Below are experts of layer 7 (counted from 0) of a mixture-of-experts language model. Rows are named router (the router's row for the expert), up (a neuron's input weights, with its number), down (a neuron's output weights, with its number) and show model dimensions 0-127. Each number is 128 + 32 x the weight over its row's rms, rounded and kept within 0 to 255. Numbers have three digits each.
After each expert's rows: a language model's description of what the expert responds to. This comes from a sample of Wikipedia text that the model never trained on.

# expert 42
router:131137166114120051142140129113117120130185125174164176138153136158126126165161109172094177125130080165102087114062170068107156157140159131193167096162098145112122094126047175132164194172115140117090136151067151130127139168113165127146106069153084098084150067155181112141179136135064087118153093133144059102074134186169128169114120114171131093121100124148137138118134130138103094161186
up0:093102134090103089137117153144067155116152116145144138115137156169039103156174075165129168119100076117155087071166125103155157094114141140159111110116100136092095124151126156127113130122144114161083145083142149118131131121119169131146135085158115150075179092110161138114160137161081126118121096117185116095096125217206111167180140125153113161102069057141128138144148145154087060154152
down0:096083087170134228150122105108224121170088182129122159133109145145141093139129096113133119041128150136105116117105131146147141168123106128088119139149162158118098106171114105126122157118138142101115108154139095072064162097134130152174117166081161096126064105107135119043121149136174112114127128189127051134102139119112111081138140158084151140115147198147113114129147084118140165136171
What it handles: Modal verbs such as would, will, could, and to, plus fragments starting words in general prose, like ne-eds, he-licopters.

# expert 61
router:092118147098195112114090090138178163108123144135093169112089112104157174157136079140161119128082129124109084120132155107075165054099130136093194114129094121183083115152137143129142185148152135182142138161122121091199139120063193157124089160053111093098140086146137095136123137154157070114094087170124100145087131125150159146139104105074185155129151090133135144102102124184163112151147
up1:142131132088136144078175132126130102133124103191098136184128133087136086105148109146095108162119092114140162113155130124176162114147139071134168075141134092091103124116147133105160086062153112086135120121099159085137149152124067089141141079079105095093150087134180224115179104127104153133106140145106110088129086115109141049119092113141159118216166140120165082058118139123113139144109
down1:097161163187103139119150141123157116117148130121123119111228148151118085140137100129076100114112130079103120134180116178199151079151170098138100076169098109114135128175142103123172131108131123134125103055127167158115152172125156105084141104163074127085129161131144181147074095169077138116162077114135115146145141084102132180109151108082155094147151125064124111145165113139163144178128
What it handles: Common nouns for fields, services and institutions, often before a plural -s, such as areas, engine, services, Church, education.

# expert 24
router:160114166130141151129103164123134152083119112126154159121167057109186103136093143117073105103144171185121038157141179227063163201117138130123064097132141116102169099155144134167170106150083081120142160096139104058178142102141088160125144060116151163098142160146171191095168072083153166144095153144130132100083139099101158136164149211060094102133128112122170133095155116111114154105140
up0:133157091104108160153146105171165131137098162083116101147094101154139131103096158190126093089085186088131111146067184138146117107138070116121136099168202110110136130136107093163157071053112162155094126164098131173134140157082113066098165122156080137121094163149096097151098141069111152151125116120082127115138140188137110160177125099101106184150135195188177211172165123146104160143126
down0:184130160090096081152119101105162196118115117129141173115161122115107149150229089116152131112106110087138196090157098120128125188121121087169180140184141060079134083121129173084116157169139124157125142205080113135078092112071101116143127111134123204143180144165106078162158126069091104112126141135147124156106122144202186080164149132169145116152133131045123104131102088152087134134109
What it handles: Cells in pipe-delimited tables of election results or statistics, like party names, vote numbers and percentages, plus some passive was and were.

# expert 22
router:071175068077104174103105096124149092159177098140188104143097149142135129084121126061102103120127176158097115180131145172131092153125112100114144133141160155111170125105157135168124096156136133097149145150128133151156201158084098135203101101132123097142048139130109124076154151090099136176130135157145076104124115115130169123125120125109127177182153189126118150096168116034124175092070
up0:134094076097085109144128110091117089112132140138111165152113159114119060132102095123149081147069171183127175130105102178141128142089067082128165080124113167124178145140136097168138131116119130145137124168110134090109141108153139132138168070180123120153155177128138141150152148040170077147142148106161134112104124077165146127077135118118123198144141149122178112127096149077177202068080
down0:148128123147139186112165161143151191210163032131139149188099137134169142151157113119107104148075175102135136158147111128126134117139162128130143047177111114079117124141084138139179144142084144080086099155149155082194148122150070152082117157069152100132144173043118141106185135084145079141207128131059154122101152094072127084122136123125162067127116133115128097181144166143125123165138
What it handles: The word to after according, single Cyrillic or Arabic letters, and adjective suffixes like -ial, -ary, -ally.

# expert 13
router:146119134115134128124087100138140123144113188103132133072159157150076153133144135193085142141151069155131139112092173119092108137168114111157147168098053134074152062095071123103135101094155130102132085056064055143119128097134111087142083112122148132150131102119186118121161114160064167105101135096135197155166173172138125175118115162198141106145083087080124100195170096112127082074099
up0:122138153120104181112070165100123108131104153105121110139130109162140093181165061160167104138092142145147143140141091159128106110153150091177115142095153099104126110147105139127086227087110139200197136061144068057104130142153125144146168122140119147150158127125213141135121078080052130128152119118130103146143129140114123153161111130164079090033063106134162116095137126152128130118172
down0:110106093213129187060186107105157160159123146110109117100108130137098113138123109102135084106086133157130136128130121175179067139126087086087137149160140124116142096145131125074054085143139146139140153123172113172146193157172076112110152128084100116103128106088099145111130068116089196090157109129121164159122200073149112111073108094137143069100156176110122103109133133103074138149128
What it handles: Verbs and auxiliaries right after it, which, that or who, like then after "It", belongs, takes, appears, had.

# expert 31
router:120110148134140130128087128155127182116106116085130088154125145091169126164132143197164073123131089145139110112164100181123111107109131051146123177112136136131188165149174127103126157112067092172128130051132177160123110092143147111145185071171147090146181113100148124092114125117090173120161106090132186170158131080112082134127145150128171060110074057109126096147164095135110142101131
up0:179075074076128143097137127118132168113177127163098102097094127131102100134093116097131128184120108112103141128141097105087166136094130093127122106139152112126079138123140138148158101147125094142166143123123122096159214142156102138136108160151185101119134147174094140152083109176152171101100120137104116133135140133141206134129141146153126125115168174154116130134058110127162185101160
down0:073151140089080130200113050168126119132182103079187114127160119115183095120113115124109129179084112142114103140150140149126123106072116132157144153121134157179118129151193142088200152070097095116126187132129100085170107130167140133156143202115072083127180106157133127120129116107089123115122114197169120070148089118112140120189179152109126049153090135036138140139137178073108085158185
What it handles: Verbs and verb pieces after to, would, can or not, such as make, have, be, exist, describe, drop.

# expert 35
router:108117140146130105089127211090080113097168124164152145126158120157094123117163124084069042076135105139121142117122097110137115202079130189109057128112155123132154184137125105140090078111092123125161163153161124113085136178172106116155129104134103070137095151161142143145105117121136183218166172106190201081152118083176109096163124175097107161100091128148130086114105158128107123132170
up0:050149151141223148118183148132140101159138165090185079145103103082127095116122120088173129140132184111121098178132159111157118175151168183044106156081130114122136155162129123130099150151156109084131209100105125131151106086091126088141114138147088140093103102143128127136129132102083146126169124128059146092153141130082091137131070089141104163080137184118144126132110147032088128100136
down0:074171185066144092121083143170115139111165153130164151138108098155120097110181124129158162151078156109098110059139153194044160119121061102114171114140123136095122114140178137172095157125136137128092077159083128066124123079044155133119154158087102158213148120141130108159118042130118117122198100121122139087140076144156062136146141101121154121123114100158194078169060135122100164136117
What it handles: Pipe cells following scores in results tables, such as 6–3, 6–1 | in tennis finals, plus commas between set scores.